Experts of a small language model: 6 picks a token.
Below are experts of layer 5 (counted from 0) of a mixture-of-experts language model. Rows are named down (a neuron's output weights, with its number) and show model dimensions 96-127. Each number is 128 + 32 x the weight over its row's rms, rounded and kept within 0 to 255. Numbers have three digits each.
Before each expert's rows: a language model's description of what the expert responds to. This comes from a sample of Wikipedia text that the model never trained on.

# expert 5
What it handles: Verbs and auxiliaries after a subject in biographies and sports tables, such as went, received, died, moved, plus name-initial pieces like Al, No.
down0:167133167104145117078061133148087092167162105181148131142165221076110125148166110136139153116099
down1:085090099140127127131096150126149105148111093112077166128110093139108091116112112122139127127090
down2:122115072143008154159133139154061122117093103103129120166125106151111123108184115119191120139144
down3:136132157104083117160124134123157140141143090164133131124141109158103084157147201139128118133137
down4:130147156106131130159100154123122107122144128084107125160153127183099133178163106081126126119124
down5:191146147148055126076118078126132130086181060098179128080072147126153081141164079102180131089085
down6:100085103161126110154096143086101142110148155115090123133129141164148090093114151141096167095168
down7:175129122135051069133101111186175081179172126090152107078087138109104062155100131085086144161139
down8:132152143229054093199121131129137065163199139183105112140132109112135106127230127152040116158096
down9:133089188141186130066146140109121143115102124147131175104112156113135135122140142159097104121170
down10:127155167140120140133115116135151097053185147144168144082149154111209094141057126139104124155173
down11:095114176121156071132159161127123111130165125172115143152140170083083160095124184090121103177151
down12:121117156115153156147082117072166143111121156144148185130119145078111112123130127097135105155108
down13:168128132130037103144107114109142100098098121146174087152074163136156129128124151114156128133136
down14:110134133128149099179128143123096105066139108080133118157093144110122115149147187120123112123082
down15:166072163174121159149119100123126123130123110130128159088079133137106157203085195125147092129147
down16:097133136086135090101153103165158141090144120103162127142112101094132095156164085151135143095168
down17:114166162166196065100144078198054155130170077196125084100175087150167157130166181105131121148050
down18:080135131135118114159154151109131129159129061135124134039159139138134115206122177146101109073133
down19:122127104136115118129132133122135099179078128093117148078145152134190121085121127097179176118141
down20:152103116103149139111129078103068084114146091084169140140188113145161128166140150123087163167090

# expert 17
What it handles: Single capital initials starting names or abbreviations (G., R., F.C.) and bare spaces or line breaks before numbers in table cells.
down0:079110126140075130128174094184201121097144147145141145148135072132218159119127116110079122083181
down1:159086098100124154072066050162184138112083132174101105130122149159115150097107154128129094158137
down2:097117156131095169096140126102156133100150167128131137122153126152106101076110115086127180139076
down3:139121133117080187128101119161135178124115071129084102120155123111119094115099126126171149140135
down4:176139154136152112155130144125184131000122074151122150062154128118111127105112117092170167166174
down5:115116090121132097114164114121165160114146136147143096203131151165125127151108133158128057157153
down6:118104135154138158135125129115127062129093151174149110139074153139145120129127140116135152139157
down7:123139127114094090114123061151104099113171180115085128157094084114116145110135123135143202142219
down8:172129092165134163097137117129121164124082156154154137134150124158100108118144166162203129137116
down9:144136087126137119196143114116115101094082125088104060127120130123132099073169130101137097196181
down10:111144112118091196134122044103206130158182141121105095137145119108099096093122074025150129108152
down11:094132072126093144141155106130139166135106110140130137125149133104154109139112079086099084129111
down12:118178054147133129145117109148140077137158091137110118091075066113076120082142135128109132126177
down13:120120153066082161083128186095126124113182158129146133130197143135136089107137132136113093170122
down14:054143121143120133127059122082162155148123109157120174138126133120150087126155132088111135126141
down15:103087155145135127131138145124054075140152125143124128113116056140161130139186107091111135039060
down16:165115134131113125132152188207178116128135129111138127134183113061109154149125102118180070140119
down17:152056129146097104160138150135128128135126081182182125120125108151149166138103122133095094153148
down18:154097124148129088206111148115139094145138129131150124155183156136140074107110133136142114139134
down19:135101098170116159133195174107111078138148100078125122144102165149190051145120137144117128176090
down20:079131173158092110153111131227204115139147130148152058106078117124116126142110155144116112089096

# expert 11
What it handles: Common nouns after the, a or his naming the article's subject, such as film, album, team, club, game, often followed by of.
down0:182106124079141128103140090135080101139165128174132123181133217092112131183160157185135125129135
down1:124177200107103109153104140128110089096104136148131125161131082094095122142110112073117128149112
down2:121116126099117156142130143147197113090129138123146149114152201150162097095093136143111127128136
down3:118123213111098116103124140095144110105057215145133091064128118115150090191076108153234094164119
down4:088121154126097125155129149116142188085141142099158095128118151144123126122141129034144179154157
down5:128095103090110079116124090185138123060163181141134108197157108176108145057192195203151140165105
down6:181101154101105150140128135080082171109156115114127117127084172153126192163140149155113146149147
down7:123164141143165128122161125113135075127124131099108124074145135116183101109170161185144096179168
down8:130155227106102136157117129176090149173132133111149142135115084076113159117136106143128164161152
down9:150131162159102097126097161082106147108134115178112147105153131102130179092176071122098083160062
down10:145089103085157128158116127113138109113094183138141132132159106124142070155144067155075130099227
down11:197171142120136165081128097172131174137082126127136135139169084123126129128135158136137142157099
down12:093145151114132140143133144113134087122140134130122167101161110085144150109151170122168120126089
down13:136127145127135147083134085122126044086120131140115095107109189159169099162146195094191082133082
down14:136180109142118143129128083133101167140139156149126151112171178190135100149127130128106113150069
down15:159082112126135106150136129117130167125124193133119134126109125111126102170117166211147181117141
down16:130127187128111149149182118116105158139108124117138130146166182145179117120064147104108071110121
down17:151149163129103080138128128163119174105102128163152099045165174197103168154107103172169118114093
down18:141140109132068200098160096175095163136165066057183053114128148163151148136118152145141148107158
down19:160128083165133154057149128131098153170178101106157131156141150082152136123134138220141172137175
down20:137174160172128133092158109131103068155122149115127152122118123129139118143094121067106156127087

# expert 28
What it handles: Word-opening pieces and short function words after a, the or as, like tr(oupe), del(imitation), anti-, per, en, an.
down0:123076118128105140123158127097135184171122123096125120121091105180157136079159121137077114152154
down1:157135132145127117127129126088127058132128074140107179134125094145111109132173113140074086095140
down2:121000129110119104126072114168159141080092134144141138104139141130081214108113143129176129079139
down3:103139112148154118134133129139064078098126194072090086032127171073144070139114092130088119167120
down4:113116140058113158102115155138194165112151092101122131150134087060088140145127171138091169101126
down5:162143148147119195129120091045147102134088113125172068119091174158128141088142169078167187160152
down6:142163163144110129164173127162163115097075116151127163116130094109147109148127025075091147091066
down7:155158118164145141150100097140136111152148152117160143086151164123112123099077156121101190036135
down8:109131088115149085143062188108162128079134174135146207114155123130129159145116180156130032169166
down9:076166050134162122170139087134136100071124121117150187109098164138089139101056106124076160163164
down10:150080091124171128084070097140127102137137120107147124129180149143127111128150102110106129115046
down11:199111142151188137189152094103172087182098132146099174103113103065140157161127145101127120159103
down12:120110127177127083113130218116125169149137130124135115172122130127121134140132128132090137161147
down13:146084094042157176123201040126164122133124123144170138201148053198088138138127169079129129176106
down14:127130166124074069119102218100183162125109141088129167073137194122125117173109141069134138113133
down15:038115133112102115108143094160143082122133092129188141113092170089144155084109127137114180156092
down16:126112171126122178119152123049113154136137047116105117160172127151082120152088129126131113091125
down17:139110137205167079129069112129137076148139036120164124117150075130111160114212126131131115148096
down18:066133084173093197126139105119161109136136148128150175108143107099121155086046132119124137096118
down19:123140119141115071115132165123169172114113089151132155157099119057160140159165099115088134120167
down20:100125159123074195158148149129161124113165104103144166118109125120143103100078143137109121201090

# expert 48
What it handles: Pipe characters starting table rows, section heading equals signs, colons, dashes and line breaks in election, sports and list tables.
down0:121057123138088140175129159153130054152178142127141072145171147124131193116054111146055092128127
down1:108185089157107128101108129171119121131153100145141138112140127160135097109133157134144129149091
down2:111172065098153100173111128125133165173126107101201137126136097141193121125072069129084172103135
down3:081078125124138130141124164147158177115149123087082150113125157112115142175187130163067067122093
down4:149029144109133129115149048100158139127162129108095092152132151093170155143146142157142123132099
down5:130128131145130129083138090131146116132134128133133122151106115127133102130131106154122196145130
down6:105081144142094126126099122148047120117097158166138134118123172161144145096061110106152121150041
down7:155139125121107134152109140132150154140135079085110163129146155202125189120182108090147148122102
down8:133213137127117104150155150168133103122132094150077128132109159143101126169145107134126147138112
down9:100111104121055155103123107085057100113135095179082170148149135099128120099037152097125183172153
down10:149141133132193157132053125137096135148114164070116076137070106154117136150121130133105127140142
down11:142118159131100201160144189124105075139151179117079104115134159074152098132101107197117128098118
down12:111150113168174111099133115118083133105132051148099110121056147112109111121134128121189102163102
down13:170126133170093127128100148095150164102180053076154122107121108141113093130007134131139099136072
down14:129127144155113083132126124066140100175170145165088143160104096159122109129101139083213092136146
down15:090146117199136141093133177149174101132108152083131109178154127106183147149132103175123142107164
down16:128141114093122125102127114175138196096088155138161103115105141118102147206192121119148160152136
down17:073131130204129117167163082122205127126129089144146104178081089099073173142149113117140122153125
down18:087136086092127145130111138141158131163050146122099100130136103090151144131222139135101082172133
down19:135107115139123175091151151102078089048158139124181134133178179162175145120088140184125146150127
down20:133108062111222085093087084169138138114107155191205121138118186101151100057125123090101078103125

# expert 8
What it handles: Prepositions and articles such as of, in, the, and compass or place words starting names like North, South, New, Los.
down0:150103124083111189160098082112133129133095129172088109050143112114129051125031126081122137081133
down1:148084075091135121125098152157206117098197086053123117116163124159150128071173161109097110159185
down2:184114197091074114110140141093137136132155194138126145127135035164120104055042116163060133130153
down3:101123111143190179151128118108123150085171099149117102124121178092181128116067151173167072152128
down4:092109084098118082148100095109179131129111118114119093141155132107073148152210111095129141192104
down5:151073086117046110094125107108098111117058135162082087128123095117094105099089147115158138183102
down6:168131137098172175121122121129128130104069183141213116086111093116161085076171124117131148117089
down7:155074180136118070153101128112126113117151165128150138080195131101105153127101134129064113131125
down8:111132138122104130207147150148115151130122143121123128119137093133068112102100137124140075122137
down9:141127164093100131085118134142088117106082141120082095142084081072069176032139124139165119162115
down10:125116137170150200143126098142094173120108098143108148074119221119129070165138131168100057141097
down11:071130094128182102125095140102087096084146125105177113128104110123107141168098148085149127093127
down12:140106123161181119104126164099133150128089123109109166139172144114115089121188085194138156169119
down13:090073204193155141142153140102129112149149192110122135150124107085127128137144189146140209123085
down14:192193126119126141107142153135120146056119119141119092107169114123153099115207148103115116098101
down15:135130132137136090151119113147153127175162177116127134120124103127128115149037126139142105125128
down16:103145139063176156179163130089157130142142076119110112088111103151175103156008112105109139101090
down17:157100137172152130126194169151113111119101132120139135100172191134149101039156103111187135133134
down18:131122153158139123133094158130153132139171136139104100149207133122119168179227132080126109198091
down19:117138200085140127122105157069125157145169118154171107145119129197189094140027083108130107159247
down20:179116157178047130145088088115146137133113181155131071154115131171129128152158138094115139180148

# expert 45
What it handles: First pieces of capitalized words, especially month abbreviations and name starts like Dec, Nov, Jan, St, Mar, Ol, often at cell or sentence starts.
down0:138138063102154162123146072140080122141108088202085113127166142088176156096076078105158116142143
down1:134200110073129177108155103129184121139152103116166137134123105096133126105102130142159097023102
down2:120145046159037088128098072104175137123218117109139108091136101203145142061173149106140149129140
down3:179153087051075113133115190151130141178066119095105092122158098132166113054142111049195125138114
down4:131119145152118136143099141198118077154200228039118147147142090132088101125135155118084120106064
down5:155227117137157127128091139148034126087105173107125179149136131158122136172192098136080143181103
down6:123097104145142172110124141116132125070173063171057162184136098168192121155045151115126139135172
down7:128104110133068165151110119163130087134096175126136129148109128119066105234092070116147099179155
down8:086140163071154116076180101145143111142157146108078136044121148091149124159000186087117123098133
down9:177134172138135110128115109134204217145142148109138046119162192163088103134126134163128128156169
down10:091131128127115129111147107136200109128075127135117116121109113121166163096133023144158140100135
down11:128041127120099216137125132124176174133121054110151127122150099124148142106011151137121087100159
down12:136104145060121134100119091153150166153181127151100132076139078088124118194220098108137171105098
down13:104152157101089089144124116137064057111144112117125150131140053089135116073144146126132173136099
down14:132147126146066120061104094106208120107143047182144126146095101118133174161157081184056068142119
down15:129108114151117195140065182118105162125134173116153145153108062179142122138020106157136141136138
down16:117117091170117118119109127066177130097129087141140172115123125125100094187203097102120128116124
down17:107098084164155130166135131134091133143052106137133177156162201132154142130146106139107135129087
down18:164111165140098131143092176176094160143114120180044084094075113126100201162204120090141178139098
down19:192126141125151071084128090200148122114038131142086133103133125155159131093117109125129075097144
down20:092088181194161165139107084181146106131098126114082109134132124111102112082119104151177078163129

# expert 30
What it handles: Auxiliary and modal verbs like can, would, did, was, is, often starting quoted song titles such as "Can't Wait".
down0:059129157198188091177129146088168158134126071140130120169103162145100109070237143065150115158149
down1:108138133176142075132150081105126181126120115144141186150168166196140143123116199122159163058195
down2:152110170126116108121074135151112095122154166096122149106112135129120137111200211156129124127110
down3:111187110127126107141115136132125111124151141109129142217133117097122109164060140120146116072137
down4:137098104121107230147127127212066141136130146194128173115097149137188113087102134113108158146127
down5:098169130144108117128117126101092187098052068111103140124146150128145195069170132203112122131095
down6:135103115096038124174113141138160168118117156092135115114076105122138117089103106092131119141149
down7:180079149091146087125162136103110145138185141157126134155170072117167152100151163122113125160150
down8:151103128137108177119098178131157124063111145129129198088140118154146123109077126130140114151160
down9:103106169121124158092195119108114111108184125125142074125167169134125228158043098159089151111133
down10:146102151129138149147122167153067157143111107135102131104115115142110116169073135154102086138138
down11:173130177128116095116128118135100116131134118164105128105096116084118129120108136191145159142091
down12:138097115138153093122107119107144135137132156108164123073097081115122141113044135113105113126128
down13:123102113152088161147137057141178143051148120116113077110088116164104051083128107132103152131107
down14:135143103113122172088082173182129147019122121173161142151062124100134121165075139156094135185148
down15:141111122152125151109079145139106145156141148106134117131116165123159163131205089106143164145103
down16:154077155148195130095150173144043127134092127167141089152121095105119191106199140099126152134131
down17:093137139096134132172134112132118141102119222149103125092062118143156188145185108176139085128120
down18:170130120144119090085113112081149136186105108090130117111132150100091130147195147184119162140126
down19:156133139160102117083125116118163132234083092063120136148086158106122169172160084124119156123133
down20:111159092128144119110177135148098098081151173096090158076154098141066253120032091110178113085110

# expert 6
What it handles: First pieces of split words, often foreign names or non-Latin script bytes, such as mon(k), re, al, dis, Thai or Japanese characters.
down0:122116101112198163075100121059192129168137106140129128178123080125131167070139105117128125051088
down1:084130140172196153160195140079171107100131170133173101129161140145133251148077135091142138052124
down2:119144157113146108124101132128123149115153085141088100127103193134143089108237127097120111179120
down3:109147141125156159117128118106113130133177080097088125123182167114095131107132155117129139127135
down4:054128103213153088140178163121127121107103101133166100130215138124133150076172127125116119122179
down5:130131069138130158155134123089160069188175113125062080158116138067140064108232156115128193088147
down6:214098144154125093161130188126142145097085135048101167080129171097133131163138171100106104129161
down7:162125164170178201150109162151128136118183118077123103096113141137102102138052075066173088145116
down8:171148134104116080146168107091127098122175134173161142157123157126124062109087195149143134184140
down9:125161219117143137170105116142083122128092111114133093127138144127149146156032101136156095111113
down10:145175100159172154144140164173120077086119095083121122155127112156089138178119121095119126117100
down11:130099099104096153167102135080146163138090136126098169098145156138146145122119151109072112120071
down12:108116076111137148135157138135122152088120120144087136087087179178103093081096137101170133111102
down13:137141132083111146129118181154109152077172131092132113134143159140179177125018159142150169074136
down14:128110198065137133127160136097155167106165130152142159164097194077150130175000133106105181107133
down15:094176081119131122155115099126149109129148061149163123121197056126118118157240104149129158145154
down16:126116140133109203149090161115148109121112175102131107095117125198132079129058075104105138131154
down17:169112162106073112193116126113030090138064127155123196177141137165150120125122133136097158159188
down18:107119091094100125119144114091148151080136124147122136118133165134133156049151113139130127115108
down19:135127178101146157119082143135116083145138163108148091146150137093133104097128166177143135137160
down20:109151065157156141115137095184153135135139071157136086114116139141160112132096127128068142169097

# expert 46
What it handles: Common-noun modifiers and nominalized activity words naming fields or activities, like water, political, nursing, gambling, slavery, cattle.
down0:123096156107125125198131117112134133178127233075102144165136128082130106124138129174131156090132
down1:129123112080073181114059137134133150078102091151212107192116112152146106162182137126145138112154
down2:121167170144153087180207158119087108125141173105130141184139143130105185166125165093143128148112
down3:129059144127123142197127081104128157057125142081120139159062151165128130113141166162108113106094
down4:141100102129152121125130173098140126124124190109126129081109187108112189137038115077176117141135
down5:172092128115135143158115150173143174117115174148146071175141116160150118161169139062077120124203
down6:126115102154077151151153155149141058128103249128194052140126109105103129148140131111122112107141
down7:146108184131134125098146097120164096137085129122166126066197119166139159144085169136146103106128
down8:115106185127129097156117124098170144131100154104110113091119146135096149080110139129147118118137
down9:147155125130072148134129147117103059106132078128188120195165100133108161175200080122129166101135
down10:056129109149129146117101150141132113109157078140061095090111114111123122158101159166167091102133
down11:105102101203189086125100128154111255158139141126106169105150135140132109084039126141124090121107
down12:117100164137089084137147187162189124167142110098048125052112129110146141132082123182135153137093
down13:130156073141175112126149148117110130131192127155083125081132123119074200123093093166159084053047
down14:129103191144122095109184075112112142096115078125108121132142142094139113126255126129153101169158
down15:152096054099130184145130157108129125116118127179156082186128115157164092112171036153095102145112
down16:134106108135104134142125158153066147099110084178149197199165134126132088147122126109121133048126
down17:153189098122158164144137108122080134106093183099175139112176069133121127162046120147166106132117
down18:155102142127089141101140114130126123126092152172129184092064095135163140133113122172145126132132
down19:121131107131072127080116125109117093144119136132121146117126195199066201096110118131157129123135
down20:158136112131152081122130092163101193101094104181186115135129138129111131115199144118111148145121

# expert 19
What it handles: Jr after personal names, plus abbreviation pieces like .S, Co, Dr, Ltd, Mc in names, companies and U.S. places.
down0:137135093155122101164145166114122121121131128125169098208172118169181111115178131190174109110162
down1:108106061077183102126145121143059103136136149134171116105130144164102108146144119083157138128181
down2:128142132095136091131109166151107185132104122139150102139141108122162111096130117134095140149110
down3:132164073121105185185144178108134100139140104161097081129098136203113114084124113123146106129162
down4:134116146061127132174097147141136111118165163156117120065120086167125110145159121177119072113100
down5:122128114149058126123091157120128147126187128068147161133124122133116158191069163125138130185159
down6:127060116119139083138199124144105132103135103153090163132155071123103107101129127111157150128121
down7:171227185092167050122137146163102147145131093100155124166071190117094127140213138126126118066170
down8:183135068161121056161096147103117168128121149129159100084131072098171188038146122173147095096148
down9:122189094138191170130109070137089101181112163129106125094136154168182151108123093107138103120094
down10:076162088098106113109127125171131051139128149052093132106099152127149141133142119141125098105082
down11:135101111077168165139105111123148154075174153092137126099118142195131182061121139173153128155173
down12:132110130131143146112126097138101107188154142139117181145114192134120090178127111072153142117140
down13:182105108127122117146102091096107127157147113114122126195110141111114133155156196079106173117169
down14:118155103111154084116160141145127148135154146136117159140177132116172127126047033068133122135148
down15:107126135168157055151104140116111098157143172122188128134129109144108175143164134112095136170081
down16:169124073143124033092074159135016122153088155148104100131081148139116178091136166137159127141095
down17:148111173138155198144085108152126086145142077138090142114141157089184120132132140087110144111093
down18:100135087162118145102102090126123091122163128134122126181172108129195156148092034198135128153198
down19:106153138134141143107099119127120114159232192114121122143143100083131155116066128195129101103117
down20:151135107118132099207181080121112125166113153117095112085133158100101057197136134177133120150100

# expert 0
What it handles: Past participles and predicate words right after is/was/are/were, such as located, built, known, home, part, used.
down0:062101107151190087182116177115112128131147106154124151167110100126134162147105146121066095126145
down1:140140147114080154141163032061119129084131138111201119145150152142103123178047123102102125104145
down2:072130069142224130101149131120143135150145124142117109110145164127200192135199000149147131161134
down3:181138081137103135133149145133095119156117126114128113117140130114189118116200151171134134130172
down4:151081152128116129127171153136113108139170119132152156141116126126158139131145164156122166147109
down5:101127147118099168130109137149133115126159061087151130064130131113164162140077165200151138185143
down6:134095126133114132105120126161102098122070101096138077154094156157090117124225133088143114120109
down7:104109100085085128145243132141119128172136141073093125082121063170139101172090108128177134116108
down8:076096074129134082110132086156139070173156121039104136112149139142099104105132073155132163129089
down9:090113134101095076144150162143092061124115158123174063163199089095158121096121169128138148111126
down10:189193150135151125165134149096128176181164131154122163162067066087162131132155087147139116120147
down11:107136098141105125075107126114108128100146155100154144168133153141137094118035146086075082127143
down12:101159087123106100084113122130112064043132186129211148169143140153130119123196130158064113133161
down13:102123119084101117119155142126140051113204151141143083110117101137142101108230128209122123125141
down14:160170101084122081130158108059138133125133090105151132123192118135116158131109126121089133133155
down15:069129133135135139051129138063084128025188098140148192119151139113119125172123100152107100141116
down16:110205164121080119100194113136172076130127104178099135126122123118145152130072156126137127126152
down17:064073142143140126122140133109144129130130142097118136039149161119138162102214112110131130094052
down18:129141152167123135110121106129048140119165138135134124184145143156081078115060182161083144142159
down19:104056124169123141172129152080124132135083113149071127121133136088132226156118139159120132104155
down20:136148129140102170126095138139096171158143149107140107163162118110153140129129120126121164118148

# expert 63
What it handles: Country and place names ending a phrase after in or of, plus there, where, However and line-break spaces: Brazil, England, China, States.
down0:136162144143146179127122146127099169122092080199106114163162142155150125109094121155123131102137
down1:192127177063157120096095182141176141055134207060131106096051132147126120063080150094131155077189
down2:145116105179053164185175143104086135107148123160137121175127070133128128197165131221171129190099
down3:155147125131135085098169131128160153169110189082063166043127115163129189124101113075110138122122
down4:120134138133164159133060149144109087136158110140131210193175078108142129183123116157115126196136
down5:125106105142107136192123150116143159102110127125095183104140156143156095116166126129166117086115
down6:088131172118000113076121122098143130160159177125116202206175087169128109107118149163095155117182
down7:122162120152136172100069128187101128091112166118147136104133129102122125106146179127096156220108
down8:111109108127137043136129110135216094127073145087162134123111104186176144127176165091121115104142
down9:105166118119114118139135164120129177173122090127095136116106101143177186108141096070093130144119
down10:113108127137077090133164154126166115150076106156077160153231159160160101159146147120154116170128
down11:133082118155176110112177115127054086107034135139115146139068133155135111080050167125089123080156
down12:155193114211141147174145113182064079138094118122129058161097125158175128126204140152168124111157
down13:139103138105112139117105117156122170108124191111129124143166113174185107151111129153121129104160
down14:077100082118089194142153141147095132119124156138106141088129123139126148121150128195166144151095
down15:039084114121095116096155070157080148090100196152102139162119104165071104130163148124116118148147
down16:156108121131116156152175139137154132098124165137135151135137110128176158123124142082186100141160
down17:148123124134126133142080114104111071223170122222114111180176117146143084115143172131114154131121
down18:150103120158116119132086058108189076151121105139093128128134124143133109094135105151130130180180
down19:061075167137140039124098172137148138204143092162090105140113135126093113129085143131129146139122
down20:104126102183182128137103078064116140124161081127125125115101143144133089127131125113144085151130

# expert 38
What it handles: Opening pieces of Turkic, Persian, Asian and other non-English names in lists and tables, such as Shir, Hak, Turk, Kar.
down0:157174088167190104163125069134082103134106059176138134103148150132160139150130056127152109176148
down1:139125126165120093138118120202150128111183166131125176106144134205099158108139085134153091103121
down2:142108122116152130112122154118141132157144218147117101128092151109210102118049127137098121113110
down3:115075125079107047058108131067073127126114159127108132113186189088129167129187160104132083105120
down4:148179054139057131142085118142130143170118105088179129085165165149145142161128117173191067093148
down5:124081134121115141063116128091137104095181100084141093147090192136191117151128123148143143135150
down6:143124067183182151103030127114122116067118122133129175129160127133142133113087103155182107136179
down7:129144096114157129081112127174087100096140141124132118101134128128149117072193148085131114167076
down8:125185149151157145108108150132133133103073113153137149192116143160166077179124122137103069134143
down9:110123111199134127123098083094093178103121223144115099120125113045132144100255115116145102158146
down10:175068123129155116095170130078163132150119043079060101118118077133153151119128102099113085147133
down11:139063138109145149114118127075093151170164168103084137143151111135139127091142171153135107145142
down12:118159103118103108139105142175124093148107134102123106135084154141053121150133125135135080179106
down13:118141174113113144191125120131091109126099162140129114186130128120122165059046152136154085135125
down14:062140127129134133150128070180152142155118130110110145110148175089090097154129141116159151127129
down15:120156151140161102099206128144124153094106155140144109145100162133171143125075177193133127146126
down16:152173113085099102096171073112115192107102149122117141139083089118080139135127111155129151173174
down17:156160197140188100150150135126130074137112165124102123128130108093102117136212120123128131074152
down18:155137145117144157150037091139120136185138153111134104145122132098067081164108185157129119099126
down19:157134131101113183089107152132087121104070208164144162140134132226098081131127131065124165119134
down20:130160167163145128090122134121129169150162130139101129110123114142122170146092212161145162115129

# expert 52
What it handles: Nouns for regions, sides, amounts and time spans after the or this, like area, south, side, population, years, %.
down0:106133145090121132100130114127101134139209129143133170146138104142139139157118143156102119128101
down1:130129173080112150108182148134107216119125089162162074115122157151155150207032108123106073143110
down2:157182199185088114169062124094188172139157105139150121110118127221206223129081090112098119138145
down3:143124160110133100125111135182155169085123096115166134163056137161232126110133094134155050056160
down4:128110137077077219165185136142151142192138137125151123144080214183119109112049103211138092160077
down5:077129122165107136115110053152155033138062132155161144062162106146074158122206141126156080119109
down6:174053141163165100134149095125179157112118104184138130105127081123081132109102119069120146048116
down7:097118105143122174152160108131091153182131043132129075212103191110121100092147145128156166147118
down8:165188156146143116109131109128140142127153133146120126202122147085109132097073150150114092131097
down9:164135075116140131102085148136122165141128161114091136137180130133140106131138126125171174146071
down10:141113157200150107141086126101165140128137110139157137226131120149105065128137129109118130161161
down11:130192130097050164101161070116085161118136195105180106120135233114124137060111096117112181093168
down12:134133116102124118162150125145152074161094143149125135100138095092120123132117114204117131123159
down13:128133123089120144097117119157076163121080128108152188180131142115126133187089122211068137130115
down14:128124111186085165116183097127080155155120144176160172120181157113194145125143141158110144144148
down15:155110121133106138125190125116144034175146135152132112122169178139130122140100128134131208134157
down16:127089098128142123094149123146110168121057129105167137144164122137085119087156111119114157122148
down17:140195139155122149128162169110151179105147112127111161128125128208135148123067185142121118102127
down18:098112069120151070087121104172139139129122138117167123126129162170225145142172047073139145104160
down19:160067134139109149130098077132158204150138147133140170081120137145172154170133091115078139140213
down20:145128131110122130145110085134093102148118195115162142150105127149061098062127119144165121094098

# expert 16
What it handles: Sports nouns and team-name endings in season, league and tournament text and tables, like League, Division, Cup, season, Astros.
down0:130103129123189086121147097120108104069108060115135106124092208055148130162191125085133159131119
down1:162096212098159138112137107079113129133131160121166107119077162128140139145129150144118185140085
down2:096059124137121133146133091073155143161146100118110092084183086197122157068134149130157151138136
down3:139128161146063130105139179131155163131083156135134114104144150093139135134147120104120128131127
down4:154131045109127102125161133135148087134096170106129097143089141063140097132058126057114120086093
down5:135152141187145116171120117140216118094155135089135128116095121089171136113172093129124155079145
down6:098139137155132160107162105130139140127163079103096116128115120106090161156141129162111108196188
down7:134120155082088120101068105129077103134101188133174126168167134101128165093120125125161106105125
down8:118089132125081163128122142133181077148108150113122143199121127121101077110062131094116141165098
down9:132113127139143117117137110177128079101135169098087123118182176110065147091114115147116181142116
down10:207150111090127145128128125162159177105121099133138136124157127191135130139082135078126137127121
down11:090134084129104114137148139106169104091154183136059154096152118032105139130128122101234150165134
down12:157166147157135125134069163158120114137078121065047134144098128084166111128168168147197079119105
down13:111104103083158170174111101131176163146134107131173109132079121094104142059112118113147127086151
down14:099089148050131122091148132115126151133095157092120152135153189150123167142068122172134118118147
down15:111094112105154156153090067064103177140135092192181118115098148167140058154158116144145120105169
down16:062099140164131120131127107115141089094138161105091138151071125115097065128157137149134104109100
down17:096114174123137151120080128136129120166147161140113067132164085123124107125073161101157122219095
down18:150130156113128124112162110165091206132124046150133120082167128166187144109211127164117064160108
down19:126160173127136098154110069107147046139132105147171132148124152118093104103128154141070140121125
down20:125141157110163150138119089109178110107159115139122153076110095146152098132085140139088157134136